{"d_model": 256, "n_experts": 128, "router_score": "sigmoid", "init_std_router": 0.0236, "norm": "rmsnorm", "norm_eps": 1e-06, "tie_embeddings": false, "train_tokens": 381000000}
Below are experts of layer 7 (counted from 0) of a mixture-of-experts language model. Rows are named router (the router's row for the expert), gate (a neuron's input weights, with its number), up (a neuron's input weights, with its number) and show model dimensions 0-255. Each number is 200 + 30 x the weight over its row's rms, rounded and kept within 0 to 999.
After each expert's rows: "gets" lists some tokens that make up at least twice as much of what it gets as of all text. This comes from a sample of Wikipedia text that the model never trained on. Tokens count by the router's weight.

# expert 58
router,157,196,206,215,192,183,149,150,232,175,183,241,204,207,248,209,173,228,167,283,226,148,188,190,118,173,221,167,176,180,250,207,182,181,214,180,180,214,199,241,193,244,229,236,229,153,186,165,240,207,155,189,134,224,199,209,282,208,178,192,191,189,182,211,226,217,195,198,230,202,194,194,216,182,199,244,151,158,155,195,202,187,227,206,249,220,231,198,193,242,222,181,202,213,177,242,194,205,202,156,142,217,223,194,266,256,229,112,182,174,235,183,225,199,253,233,206,230,270,221,180,214,199,211,200,122,208,119,165,151,192,175,198,177,191,173,220,184,223,238,160,196,248,230,213,179,223,196,219,189,197,192,201,198,255,153,177,228,222,211,157,193,210,222,209,172,172,187,184,285,215,194,227,202,246,173,173,239,212,190,217,167,198,203,201,191,212,187,178,202,152,192,153,196,214,176,191,222,193,176,193,166,155,215,179,165,182,251,262,200,259,206,202,186,207,227,199,212,179,165,177,225,176,225,176,213,191,254,207,229,184,192,188,189,176,180,195,197,259,250,220,194,164,188,200,232,150,140,218,180,225,207,193,214,217,187
gate0,181,164,147,161,203,216,208,195,168,188,234,204,224,172,192,153,185,221,161,171,164,176,205,154,192,232,218,202,211,198,211,227,206,232,146,201,237,158,185,136,183,143,236,190,144,182,252,212,208,219,187,142,200,202,194,160,200,214,194,198,211,194,182,155,211,187,246,217,255,182,142,227,190,201,256,253,259,174,223,303,209,216,178,208,184,199,207,160,229,217,223,229,187,228,156,206,234,236,188,239,199,167,173,156,175,216,182,174,204,172,179,174,252,224,141,228,239,227,195,190,250,172,175,180,245,179,240,211,184,217,187,205,164,243,190,155,264,195,206,159,175,222,249,129,188,205,176,197,201,182,173,254,163,229,164,186,240,162,195,201,186,160,198,218,188,196,171,217,207,166,243,205,247,188,175,196,226,186,206,190,201,205,205,211,181,246,137,146,209,176,203,140,194,200,193,257,186,141,176,214,162,213,202,165,214,153,253,167,208,173,186,190,193,189,212,183,189,236,183,232,177,191,244,219,181,203,213,209,146,206,195,186,223,192,166,240,265,160,219,173,223,194,260,218,156,214,160,186,192,156,180,211,177,224,169,204
up0,213,188,189,227,197,237,216,221,196,205,201,196,188,219,175,184,163,237,223,211,163,175,195,206,169,198,199,155,233,208,190,191,203,185,225,249,204,206,194,183,229,154,251,233,172,246,194,191,194,210,247,161,214,165,211,160,215,185,213,246,216,204,236,200,196,161,207,226,229,205,202,205,172,179,169,230,243,209,222,251,219,191,181,198,161,154,250,126,138,220,199,212,242,183,132,169,234,265,191,209,188,153,222,205,230,195,217,187,193,201,164,168,222,237,238,239,223,220,219,228,212,185,202,169,239,146,196,210,213,242,155,198,165,195,179,241,286,217,213,223,182,211,227,150,224,173,163,149,191,164,246,169,164,160,185,209,271,163,210,170,160,156,204,197,215,198,212,222,150,182,228,189,251,284,168,216,225,214,227,249,178,199,176,194,202,245,198,164,196,208,233,210,202,207,210,128,198,182,214,136,191,202,255,212,214,161,240,175,233,136,166,175,192,222,241,180,225,171,219,243,183,201,231,201,165,157,200,181,224,242,226,181,146,163,164,211,248,191,219,235,232,184,222,225,244,190,178,242,217,200,180,196,131,218,168,222
gets: " and", " but", " |", " or", "-", " &"

# expert 72
router,162,177,207,189,194,238,174,142,200,248,171,258,184,174,219,172,193,166,151,202,216,160,163,208,172,165,166,217,178,177,219,220,157,208,259,203,234,157,215,237,203,234,202,207,261,137,186,197,236,199,212,217,231,258,161,211,202,273,214,176,220,202,165,224,185,213,188,170,180,239,193,224,221,233,222,204,228,169,226,173,192,269,191,148,190,215,169,208,192,241,221,261,211,255,176,204,210,150,201,189,220,213,201,195,243,223,185,207,238,216,188,157,220,243,186,242,173,207,220,183,156,211,165,224,225,173,158,173,180,147,208,165,220,165,185,191,275,171,223,197,153,182,235,186,208,224,149,205,152,187,196,229,193,167,211,170,201,225,269,187,227,182,188,218,214,172,218,209,187,222,213,214,232,191,177,177,182,237,190,206,213,172,199,223,255,228,189,215,208,240,197,240,183,195,134,222,234,201,210,234,195,139,212,226,249,157,178,198,216,286,190,185,202,249,201,228,238,235,207,185,248,295,228,187,161,196,182,221,201,207,180,221,190,182,206,185,240,140,200,206,213,180,192,168,213,195,148,138,219,207,217,199,190,228,172,129
gate0,178,196,178,180,153,198,205,227,226,240,186,186,182,251,270,209,227,196,211,143,184,144,204,248,190,200,230,208,214,234,245,219,168,194,215,233,226,224,208,200,212,246,193,196,191,224,232,194,251,180,244,165,166,214,238,190,233,201,199,238,160,175,228,111,181,270,176,249,205,235,192,186,207,157,176,238,227,179,190,262,194,232,195,193,151,240,196,219,221,198,192,230,185,245,147,170,233,233,166,179,184,224,214,230,199,191,176,212,201,113,212,185,232,198,189,214,239,206,190,200,160,193,207,218,218,184,132,218,211,209,182,167,212,218,242,221,222,236,134,202,182,225,233,173,208,208,222,187,169,180,216,147,208,217,151,181,223,228,213,199,190,152,205,179,266,161,167,203,189,211,197,231,201,172,201,192,190,230,185,158,183,216,166,174,220,239,233,252,193,177,154,194,198,225,197,152,232,179,244,204,255,180,252,215,185,224,197,210,261,189,212,248,249,208,150,193,160,155,196,189,220,203,176,181,166,187,179,255,144,256,209,215,172,178,201,215,215,197,222,144,216,225,174,184,243,204,165,225,250,235,199,275,176,173,163,177
up0,159,177,133,183,189,162,210,213,177,217,216,176,165,251,224,225,246,233,235,212,183,186,220,213,221,185,196,238,230,229,187,245,143,150,236,226,245,176,219,175,195,239,166,165,190,223,218,199,241,210,213,167,181,219,201,184,214,166,212,234,159,170,226,200,138,262,183,193,221,259,168,152,210,189,177,261,218,163,204,201,181,211,213,185,131,256,204,190,199,216,192,210,168,222,194,199,249,203,135,187,192,229,193,206,166,248,178,180,180,126,216,204,249,211,179,194,244,215,156,170,199,183,193,235,178,215,171,187,205,215,179,192,204,233,227,205,212,216,167,203,119,178,219,209,189,229,200,178,120,165,200,141,197,203,167,200,206,259,218,207,182,177,220,210,252,183,216,225,192,196,175,214,217,173,181,176,209,261,182,185,176,229,172,192,210,220,191,233,187,225,188,221,172,180,204,185,220,201,289,200,236,205,270,220,159,191,193,242,236,182,180,260,252,162,163,221,176,180,199,195,198,257,222,192,158,186,230,223,159,212,182,150,186,242,175,237,192,219,221,182,201,216,190,185,211,211,187,201,234,227,198,296,148,207,206,133
gets: "b", "h", "m", " h", "f", "ab"

# expert 53
router,220,201,221,218,232,186,217,140,200,221,193,215,159,225,180,178,203,239,215,244,174,177,151,175,224,165,184,186,210,207,180,183,142,201,195,170,162,207,159,242,147,202,200,155,212,240,218,204,214,132,203,191,188,296,179,192,202,210,169,191,249,169,201,209,173,207,156,175,263,195,171,169,206,235,203,230,175,182,211,205,241,227,259,150,246,182,226,191,198,244,221,193,214,242,164,213,241,151,204,191,200,235,222,204,243,225,200,184,219,233,207,208,212,252,175,235,190,204,194,217,116,216,175,211,165,189,183,166,146,141,205,185,211,201,212,237,236,179,201,189,163,182,213,253,201,212,182,220,166,245,207,166,175,261,169,160,216,250,231,164,198,168,212,180,168,162,215,205,195,226,238,270,214,194,200,207,191,269,210,207,196,244,204,270,202,246,177,240,178,209,170,196,185,178,218,193,226,196,208,188,198,194,150,182,212,171,174,211,221,164,174,143,246,259,247,193,198,202,170,150,187,286,174,184,178,212,235,203,227,229,186,236,189,227,171,175,211,157,206,207,158,243,140,167,193,158,197,217,187,185,214,169,172,227,221,166
gate2,269,211,146,239,183,236,194,201,240,257,183,203,189,174,136,162,162,254,195,200,202,204,232,242,233,192,196,194,252,177,151,184,155,190,191,210,162,195,143,240,251,163,204,190,204,193,152,263,221,193,184,223,243,239,187,170,204,192,168,106,279,246,159,220,238,232,157,200,193,239,230,194,193,204,200,228,197,243,206,189,174,209,192,194,203,191,190,203,185,193,176,176,184,255,218,169,227,201,202,203,208,214,190,182,177,244,190,202,203,214,196,122,213,206,184,188,196,215,168,252,199,209,207,136,246,210,174,209,197,136,222,195,185,191,215,181,218,263,178,189,223,167,240,222,187,194,215,221,154,158,184,237,163,193,242,186,212,212,207,202,209,209,172,199,243,247,207,226,186,178,207,223,175,172,162,192,191,261,199,177,180,189,151,236,255,238,183,269,165,242,144,203,151,221,197,225,231,207,182,185,216,199,247,213,195,239,256,180,234,150,148,191,187,242,244,226,158,217,228,213,177,218,198,184,207,243,183,185,192,224,231,186,194,203,167,199,197,173,219,217,197,217,162,180,172,139,149,172,241,207,252,173,169,222,198,219
up2,195,210,199,194,254,201,164,225,194,216,210,138,260,168,164,170,156,258,208,194,185,183,237,231,215,184,182,167,221,167,205,180,267,150,144,176,217,158,169,233,205,190,232,129,209,190,191,201,117,239,179,220,253,155,222,248,213,170,226,159,209,207,208,229,189,207,214,178,209,205,237,194,210,163,230,177,208,234,177,200,216,194,155,235,204,220,192,197,198,214,163,179,153,234,202,189,217,193,181,241,196,202,223,213,257,189,227,223,211,182,220,177,182,148,164,193,158,233,196,251,165,191,158,173,151,200,142,209,213,210,211,138,242,183,194,228,178,268,154,209,163,160,205,227,146,190,186,233,147,205,206,213,187,158,202,224,234,256,184,216,208,183,247,158,205,197,201,237,189,150,239,184,219,201,180,219,195,269,182,189,236,196,171,224,242,216,168,224,169,208,215,224,182,198,170,216,220,192,166,200,208,200,148,231,156,202,217,200,201,166,190,162,191,239,203,220,149,223,232,205,229,221,243,238,160,227,192,189,253,209,227,149,170,244,176,216,145,141,204,153,217,217,161,219,210,195,141,171,205,205,180,162,142,177,226,219
gets: " f", " d", " t", " b", " D", " l"

# expert 16
router,180,201,220,196,196,194,222,175,216,180,190,201,168,225,202,188,197,189,163,234,200,171,171,204,168,172,153,158,201,224,187,157,189,226,216,243,194,166,206,211,202,214,206,236,235,200,153,221,202,196,227,219,167,200,209,185,247,172,201,268,211,176,186,179,194,163,194,139,201,248,213,183,197,200,194,205,181,214,149,217,236,157,258,180,279,199,193,270,157,243,186,221,211,231,196,189,259,153,219,174,211,251,228,191,221,169,209,151,205,163,225,149,233,193,209,219,192,216,235,257,207,186,182,181,217,206,195,133,207,174,189,163,195,161,176,197,274,230,215,270,197,219,192,220,214,211,199,188,192,242,180,207,173,185,196,187,258,213,188,198,225,176,184,220,228,185,175,171,153,249,204,173,230,240,176,228,175,242,202,195,191,157,165,268,218,214,194,215,206,199,205,254,224,181,202,208,154,209,217,164,208,96,192,232,245,142,156,198,228,246,215,201,144,169,213,198,234,200,196,198,199,206,166,168,155,167,181,251,219,197,223,176,157,221,136,149,199,217,256,217,166,272,213,173,165,142,217,186,213,165,191,161,150,206,231,212
gate0,222,185,204,211,227,230,199,239,212,215,178,207,199,201,235,255,244,229,149,195,183,197,199,224,161,142,245,167,217,161,258,184,192,216,204,263,219,206,229,211,233,242,188,205,203,156,230,226,206,201,191,220,175,188,218,162,208,177,196,205,212,251,233,177,217,161,231,187,216,207,152,185,153,198,122,109,221,218,204,210,208,188,240,194,202,181,231,221,207,180,186,262,203,155,194,199,197,174,232,247,199,197,238,195,230,134,187,180,148,177,161,209,208,202,218,196,228,201,187,196,245,199,174,202,196,210,223,207,263,237,202,244,166,209,215,127,252,211,186,238,192,188,302,174,138,203,224,167,139,201,207,242,193,192,228,187,225,251,197,225,220,203,224,217,187,251,201,213,178,211,181,180,234,190,193,192,179,226,150,225,195,177,167,203,223,167,183,242,199,233,195,232,144,247,221,201,234,283,195,211,233,135,149,227,207,178,196,224,171,176,268,176,196,223,235,165,240,216,210,217,147,141,217,185,250,137,191,180,196,201,212,169,192,237,167,185,193,208,201,215,185,240,204,190,195,205,219,172,196,240,196,163,223,247,212,191
up0,217,199,217,222,99,155,227,169,186,222,221,188,171,219,205,168,199,208,225,220,232,212,210,190,259,183,132,260,147,214,216,199,221,192,210,193,175,218,131,170,172,244,226,165,231,210,214,162,238,202,186,183,213,216,192,239,168,205,158,195,220,151,197,232,235,187,205,217,233,180,223,190,174,225,256,195,158,171,191,152,196,189,210,188,242,187,190,193,194,220,172,208,192,212,153,257,211,221,158,171,268,224,177,210,180,252,233,265,246,190,226,219,207,249,180,212,161,193,208,196,169,180,248,168,171,206,205,204,160,218,210,197,207,187,150,221,259,173,173,189,230,205,146,232,230,243,199,224,229,130,201,154,205,219,208,170,192,169,145,175,190,159,167,229,220,194,269,209,200,145,215,190,176,168,221,174,199,136,199,196,219,185,245,163,233,209,172,159,197,163,193,169,176,167,163,230,187,198,239,209,181,249,231,162,182,205,215,143,220,188,194,223,227,212,229,212,181,150,170,225,237,184,227,263,175,241,240,196,180,186,196,187,192,160,246,199,235,163,202,219,209,169,162,185,191,185,225,202,220,144,229,222,196,176,198,270
gets: " in", " of", " by", " at", " from", " on"

# expert 91
router,186,184,225,200,155,178,189,143,216,187,200,192,181,189,181,197,210,215,179,203,202,165,184,168,211,173,187,171,200,157,244,211,182,230,232,240,211,156,180,254,226,205,208,232,207,234,130,185,204,179,166,207,200,225,187,219,245,219,214,238,200,171,148,169,228,173,212,166,214,217,228,197,248,254,239,207,185,175,179,192,250,214,207,184,284,208,183,220,170,252,244,221,224,240,212,205,240,167,224,226,183,210,176,194,196,211,175,201,205,126,239,152,218,209,196,215,219,231,232,227,191,200,143,196,192,150,166,161,197,193,173,166,204,185,229,230,198,187,184,229,190,212,256,263,229,188,169,249,158,215,178,210,179,203,170,121,258,210,193,237,212,188,254,214,184,165,150,204,196,206,182,194,238,188,213,162,173,205,185,194,189,217,110,261,239,226,210,240,234,195,216,188,246,226,196,189,133,199,167,143,240,160,180,194,202,180,191,234,247,219,229,180,140,222,194,199,183,221,159,191,185,238,126,219,189,176,121,221,206,194,206,230,240,199,205,199,182,240,228,208,198,267,214,194,210,184,195,182,268,197,172,177,157,231,247,187
gate1,232,203,247,207,188,175,213,176,195,168,196,212,174,196,221,237,224,144,238,239,218,199,158,144,264,188,171,186,194,203,198,169,223,181,144,239,234,179,175,155,180,218,178,183,218,203,204,229,255,196,215,211,184,215,188,181,170,180,189,217,160,157,221,159,161,216,231,240,256,195,193,214,206,213,210,196,251,153,141,228,217,176,201,185,245,237,159,182,192,236,195,219,244,162,199,238,143,183,193,132,217,229,192,239,184,229,199,251,200,208,209,221,213,218,211,220,168,204,198,218,180,165,263,208,225,179,217,215,180,276,223,195,174,216,159,164,192,210,131,233,200,210,222,193,172,228,153,227,233,145,160,195,177,199,184,223,163,187,167,205,168,206,203,180,189,190,231,193,142,203,178,261,174,222,238,177,244,202,187,246,190,133,215,203,244,171,175,217,192,176,162,216,219,224,251,167,179,186,182,255,222,153,191,193,194,211,181,189,214,247,227,222,231,175,211,150,240,228,105,188,200,194,138,201,206,227,228,224,153,167,197,219,229,232,211,161,151,209,172,178,168,242,175,132,188,241,220,217,203,254,193,226,231,176,165,206
up1,196,193,155,215,210,213,235,256,177,199,192,214,207,226,154,156,154,206,221,153,182,195,261,237,136,170,202,182,233,217,207,280,144,226,265,124,205,168,197,186,225,242,219,203,237,191,174,176,127,170,210,182,219,179,234,168,213,202,212,192,240,200,204,215,200,178,178,140,155,237,217,179,142,204,210,231,229,217,235,189,195,226,230,211,189,192,190,219,228,220,180,191,206,251,197,178,210,246,199,230,237,200,256,180,219,163,123,173,223,214,224,197,219,223,163,192,214,199,248,222,242,234,158,217,214,216,192,242,220,152,224,261,221,196,230,211,168,167,216,237,139,240,165,194,183,168,240,138,185,207,215,191,205,215,200,189,204,186,220,147,162,200,160,186,209,190,174,210,182,239,220,233,201,226,179,198,189,227,239,250,249,238,196,217,178,229,193,206,198,200,242,187,149,114,147,213,208,238,200,144,200,203,269,248,217,187,228,191,174,214,181,232,176,181,222,201,154,203,252,221,199,214,279,225,191,199,147,203,210,219,194,177,186,204,183,214,212,182,193,216,202,163,213,228,189,167,156,180,229,170,202,164,183,187,229,173
gets: " to", " and", " with", " of", " from", ","

# expert 92
router,179,199,222,183,235,190,232,144,222,173,175,248,200,189,255,237,199,261,179,233,243,150,204,205,141,178,216,213,227,211,225,196,168,214,238,231,158,210,122,208,176,218,219,239,132,229,189,206,248,184,188,204,195,161,150,239,177,246,198,225,220,201,177,202,168,173,204,165,213,231,142,172,185,157,178,208,227,164,221,192,168,196,186,165,208,199,235,209,162,236,162,230,153,223,162,196,241,158,183,171,184,226,235,189,259,199,175,207,221,163,204,178,181,231,237,189,158,188,201,202,202,201,199,257,179,176,200,166,213,189,213,188,246,149,228,197,228,183,243,242,217,148,270,210,224,203,196,188,144,247,201,181,199,264,205,177,230,226,250,155,219,156,220,202,198,185,203,229,229,187,215,207,244,237,165,221,137,268,237,212,228,208,190,213,236,226,185,219,147,211,199,228,203,219,187,231,181,190,200,156,221,191,206,213,161,154,175,205,249,175,201,213,191,194,232,190,271,224,188,201,207,210,197,155,133,218,211,203,200,175,243,225,206,227,172,159,237,165,263,237,198,231,224,166,205,206,165,242,240,208,230,159,188,235,201,241
gate1,171,164,235,289,158,200,189,172,215,192,163,219,177,207,199,216,220,200,217,192,203,204,196,195,207,197,195,194,212,153,181,201,216,245,195,202,188,171,259,241,215,194,233,221,176,205,192,172,204,285,217,212,165,217,199,183,164,192,179,191,175,195,220,151,219,267,233,186,213,158,171,227,203,193,223,224,144,263,193,237,161,176,198,245,181,187,190,173,237,190,129,220,208,189,157,185,202,176,175,242,211,201,162,195,234,196,232,187,168,169,220,136,162,210,186,173,227,136,158,206,162,201,169,168,244,135,171,213,235,181,150,172,211,184,215,212,276,222,183,220,235,152,177,157,219,197,179,224,151,192,238,264,214,143,184,160,149,205,243,209,199,203,213,184,125,220,148,193,173,177,196,205,232,212,235,226,199,183,181,208,239,130,203,252,209,195,227,227,198,186,213,188,183,246,202,220,230,200,163,224,209,184,227,257,201,155,147,160,187,187,183,208,217,184,184,213,229,168,198,252,183,167,196,221,237,182,199,148,260,200,261,172,159,237,192,187,220,220,258,222,223,214,174,224,216,161,213,200,160,231,205,200,193,207,167,173
up1,166,151,237,247,152,237,277,125,216,172,183,222,207,252,234,222,171,195,190,182,161,186,243,195,211,200,231,237,184,185,178,198,171,237,176,199,204,154,228,228,243,186,183,184,163,227,200,208,189,275,188,249,190,186,197,188,166,204,209,211,152,181,197,188,224,253,210,168,209,258,150,206,199,204,195,192,208,210,194,191,156,227,241,215,208,215,217,171,202,220,146,185,206,201,176,188,223,156,170,192,219,213,206,206,188,179,206,168,206,219,203,170,198,196,182,188,245,183,165,197,179,216,189,156,262,128,204,217,223,194,146,166,186,174,183,217,240,227,136,221,189,163,216,145,202,197,97,227,176,191,221,244,255,226,168,197,201,175,268,172,208,187,150,198,171,222,167,189,212,192,227,177,192,215,226,241,203,228,207,193,223,134,235,226,192,179,228,218,195,140,182,171,238,199,160,207,164,174,137,212,248,182,219,244,211,141,163,229,192,178,181,230,218,205,157,244,178,156,182,228,216,211,173,228,226,199,177,176,177,175,214,174,160,213,224,166,217,175,225,242,220,192,163,170,181,175,194,180,215,254,233,201,148,265,167,177
gets: " c", " m", " C", " M", " cr", " l"

# expert 3
router,188,216,216,194,210,212,218,174,189,239,170,229,187,211,248,198,169,187,195,203,247,232,223,275,229,183,184,162,187,144,189,186,172,222,226,231,167,196,215,256,158,228,253,244,213,168,154,150,233,135,241,153,167,234,164,227,244,269,193,249,257,166,223,241,177,244,191,192,229,225,206,163,195,209,226,194,164,174,204,246,236,231,190,198,216,193,194,204,140,249,211,207,158,226,187,186,214,191,202,193,191,228,189,206,198,222,218,174,164,193,190,180,189,165,168,241,137,180,211,172,218,214,215,233,210,181,173,159,199,177,221,206,218,159,187,173,218,211,127,217,170,194,240,258,232,182,178,192,133,211,162,223,216,250,209,149,227,235,224,217,156,187,220,215,234,193,217,194,188,212,229,180,184,186,195,203,179,172,250,180,241,182,205,243,192,179,261,205,183,168,211,248,222,240,191,176,192,174,167,249,209,202,196,218,209,179,230,222,250,231,227,202,175,223,207,202,244,242,220,134,221,200,171,212,238,206,138,232,233,191,209,177,159,238,136,134,181,223,200,236,235,250,190,230,168,181,161,159,218,171,201,222,179,172,170,171
gate0,188,112,211,239,208,217,188,176,175,287,223,197,214,250,247,157,170,230,182,231,211,169,218,188,172,171,198,153,218,204,210,184,191,189,176,210,178,141,275,227,182,193,175,232,205,168,163,141,241,208,229,202,199,235,199,222,176,221,201,189,140,140,221,259,198,179,214,221,207,189,226,207,187,276,246,218,206,180,150,257,211,233,219,212,255,218,158,187,240,210,172,196,219,192,204,206,194,248,242,194,174,207,233,206,199,226,188,194,133,196,160,184,204,195,215,142,232,199,182,247,156,209,210,245,165,193,160,188,168,211,226,171,211,139,233,200,177,191,146,196,210,227,156,196,186,179,216,220,200,140,143,211,218,183,190,203,238,220,177,251,222,205,150,206,208,161,208,239,220,160,190,219,164,207,190,200,219,200,179,134,223,217,193,242,198,205,235,175,181,176,214,216,186,248,225,230,212,155,215,229,147,202,177,173,215,212,199,216,234,188,165,208,251,187,211,208,181,205,210,164,212,152,205,225,243,193,217,168,218,187,233,193,239,247,157,165,166,187,218,199,137,256,209,181,225,166,176,254,260,182,191,169,208,183,171,236
up0,208,125,220,220,246,206,219,233,227,168,236,168,177,247,228,242,198,194,194,259,223,212,218,267,197,170,201,196,175,215,182,227,197,238,241,196,171,196,192,217,177,196,204,204,209,216,150,213,217,125,213,171,205,227,197,195,184,208,183,209,232,188,235,242,158,149,163,179,154,179,194,183,178,212,196,212,212,159,178,201,235,191,245,163,202,246,199,194,171,200,208,160,190,216,241,225,210,256,201,250,204,220,210,262,156,240,216,199,201,149,219,233,214,209,215,134,230,179,189,199,167,216,210,192,191,151,231,226,164,194,205,164,196,180,204,187,195,182,185,218,179,181,192,239,258,152,184,201,225,170,200,137,263,200,228,193,239,204,189,257,207,185,191,242,189,105,193,184,168,189,245,214,178,245,155,166,212,239,208,203,248,203,170,229,184,253,247,219,185,180,232,147,193,210,269,150,207,217,151,246,195,285,182,140,210,181,193,185,146,205,224,221,230,204,192,195,187,188,160,202,188,194,166,195,218,197,183,177,139,223,154,224,210,158,183,183,173,233,185,262,155,221,201,216,163,188,180,212,190,218,219,191,241,220,141,186
gets: " he", " He", " she", " It", " She", " who"

# expert 98
router,179,213,200,214,153,223,174,160,183,229,170,240,166,211,193,207,190,229,185,200,188,220,212,228,226,166,179,162,210,143,227,216,195,217,207,215,193,179,208,267,206,223,246,255,235,215,125,171,257,169,212,209,150,185,198,204,224,204,184,220,222,162,188,205,168,224,222,160,236,198,171,179,184,198,245,156,148,195,191,235,216,209,224,139,306,163,185,215,143,247,206,242,212,257,185,218,216,201,204,199,210,210,208,168,192,177,194,162,199,169,192,193,196,186,174,237,198,185,257,190,238,252,172,250,178,156,177,201,181,154,229,145,189,192,234,213,209,205,171,203,186,163,227,245,244,212,199,211,147,207,198,203,212,266,209,135,269,202,243,170,187,219,184,211,213,175,185,200,182,224,203,156,223,188,187,261,161,241,209,159,235,200,167,260,206,266,264,220,225,190,218,191,244,239,146,158,226,194,220,215,162,206,156,209,181,164,208,247,236,224,208,126,189,216,202,177,209,206,181,237,235,223,187,214,230,188,190,229,228,235,249,193,165,201,179,160,206,213,206,234,219,224,235,210,206,175,223,204,253,162,203,201,162,189,190,186
gate0,212,225,184,174,198,196,214,234,190,165,187,253,129,162,193,234,183,191,154,203,213,195,215,196,206,166,192,238,221,231,233,198,222,246,141,204,174,197,211,208,174,202,219,224,211,258,194,228,248,217,248,211,227,168,292,256,179,170,171,199,200,229,197,221,139,179,179,260,164,190,185,243,218,205,188,149,183,197,200,169,151,228,214,186,231,207,188,230,191,192,176,163,211,195,191,239,148,206,194,168,188,235,185,196,228,243,243,175,180,213,191,204,171,212,214,191,231,187,263,187,249,251,230,204,175,190,173,194,145,152,214,180,175,208,207,168,183,149,190,156,228,188,201,213,174,225,247,209,236,230,177,119,201,205,203,225,190,187,189,195,217,207,177,167,233,168,196,233,192,163,209,215,247,168,185,164,183,190,231,211,126,158,222,227,256,233,201,148,215,221,249,173,190,220,223,177,154,207,226,212,269,197,197,208,169,209,183,187,213,192,191,160,219,203,114,222,232,219,189,203,164,213,201,188,195,158,263,256,252,252,212,241,230,173,209,196,193,165,224,183,176,221,225,181,190,266,195,199,230,221,228,212,239,155,154,142
up0,189,243,217,195,200,174,207,223,192,188,193,179,155,202,169,226,167,205,166,229,219,215,230,172,203,166,194,239,265,212,244,202,197,247,209,244,155,204,163,205,208,162,194,196,230,284,196,229,210,199,260,196,232,245,235,238,209,239,212,244,171,219,162,184,210,239,180,273,160,229,209,183,194,190,188,157,137,216,198,123,244,214,217,209,205,179,213,251,196,195,204,174,214,205,210,224,233,190,164,158,161,183,182,153,198,201,212,160,159,184,174,224,206,229,211,228,173,196,223,205,170,200,216,181,137,225,196,238,233,114,206,191,182,193,214,200,184,181,217,169,213,161,211,255,253,209,205,177,252,190,186,163,155,175,195,204,212,156,225,166,211,202,216,191,273,175,207,227,155,202,214,203,210,198,222,142,188,261,205,152,144,183,220,202,236,218,212,199,229,227,253,152,214,222,193,209,211,175,229,196,241,171,183,180,150,190,212,184,180,184,240,226,214,217,136,198,193,185,178,202,181,267,185,174,265,188,174,255,199,192,217,278,220,135,241,156,166,205,230,203,233,208,195,182,189,238,202,184,224,256,220,208,230,194,170,163
gets: " to", " was", " he", " who", " has", " had"

# expert 84
router,151,211,212,196,169,240,222,174,179,215,183,213,172,226,218,238,115,236,183,198,173,164,230,227,195,153,187,224,216,153,203,202,157,208,216,224,143,199,186,272,236,189,218,228,196,201,159,212,232,167,208,162,157,225,175,230,243,214,183,211,264,198,214,199,183,166,175,168,206,237,200,121,177,204,180,171,173,119,204,205,178,220,228,120,275,238,196,197,127,237,151,190,176,231,235,239,249,190,186,218,233,212,227,279,185,206,195,186,207,155,251,183,178,180,233,256,161,185,221,184,214,200,160,227,158,185,225,218,211,142,227,181,260,185,208,186,220,215,184,244,183,222,255,223,221,172,192,190,197,192,219,198,178,251,210,195,254,215,253,201,187,221,210,196,210,201,193,205,165,203,241,201,205,211,183,216,169,246,228,182,248,171,197,197,220,217,212,197,145,204,211,223,203,189,183,221,195,170,175,209,164,208,191,179,181,174,145,195,210,157,155,214,240,218,252,188,212,210,195,167,204,242,142,222,209,180,145,256,175,192,215,193,194,186,161,156,179,222,236,248,215,213,192,178,149,183,157,172,227,199,233,173,197,197,173,191
gate0,153,203,132,195,162,192,165,199,255,216,161,198,176,155,178,203,209,176,158,123,263,234,168,177,227,168,165,194,150,144,221,260,170,219,220,260,268,219,213,234,236,149,239,175,201,218,216,183,213,183,201,232,161,208,191,222,222,221,208,184,183,230,231,198,173,181,208,183,199,163,153,157,216,195,209,225,183,194,190,211,198,224,194,231,233,207,193,146,186,210,207,191,157,204,186,190,167,263,147,125,213,207,196,216,123,196,181,214,192,184,229,230,217,191,228,237,185,213,208,196,269,246,202,261,183,188,197,174,259,175,194,208,196,225,219,216,247,199,168,173,200,171,217,151,204,214,147,211,222,181,239,152,179,173,145,148,294,192,186,189,209,197,215,225,208,203,158,208,208,210,206,175,196,210,188,213,208,163,230,181,165,191,173,252,208,178,200,228,223,191,156,213,230,207,158,186,244,215,221,193,230,192,215,194,255,170,145,242,219,195,191,193,159,233,236,149,223,202,158,153,215,192,162,217,211,211,161,197,229,179,209,198,194,220,178,183,136,179,281,203,219,221,187,199,239,189,225,207,230,235,203,174,163,182,216,209
up0,202,222,230,237,190,191,242,230,194,220,244,246,193,193,226,194,196,206,245,206,231,132,206,210,225,201,192,184,214,225,219,115,225,200,193,216,157,192,170,184,215,233,165,218,216,220,155,187,227,218,225,241,254,192,215,182,225,219,155,197,197,248,224,185,209,226,197,222,211,258,227,179,209,214,131,240,236,155,251,194,240,215,174,160,162,216,178,215,199,244,194,232,222,187,286,171,227,223,201,206,208,236,195,207,280,266,171,163,222,242,169,217,189,222,160,241,201,230,221,220,179,244,208,158,187,202,218,191,159,240,233,227,186,184,183,215,177,226,202,247,174,183,197,217,170,182,209,196,229,184,120,183,183,180,207,207,212,154,170,240,183,199,192,209,199,248,173,209,193,198,198,211,235,141,209,167,252,158,174,220,162,184,179,194,265,171,186,180,209,220,219,209,239,242,175,199,213,140,172,187,155,205,220,203,216,204,240,153,222,149,284,180,264,215,165,205,146,178,226,216,172,188,195,169,191,224,202,283,166,204,177,188,191,182,227,222,194,197,144,218,186,211,206,212,200,172,223,229,204,257,225,200,265,221,175,185
gets: " which", " It", " it", " that", "s", " This"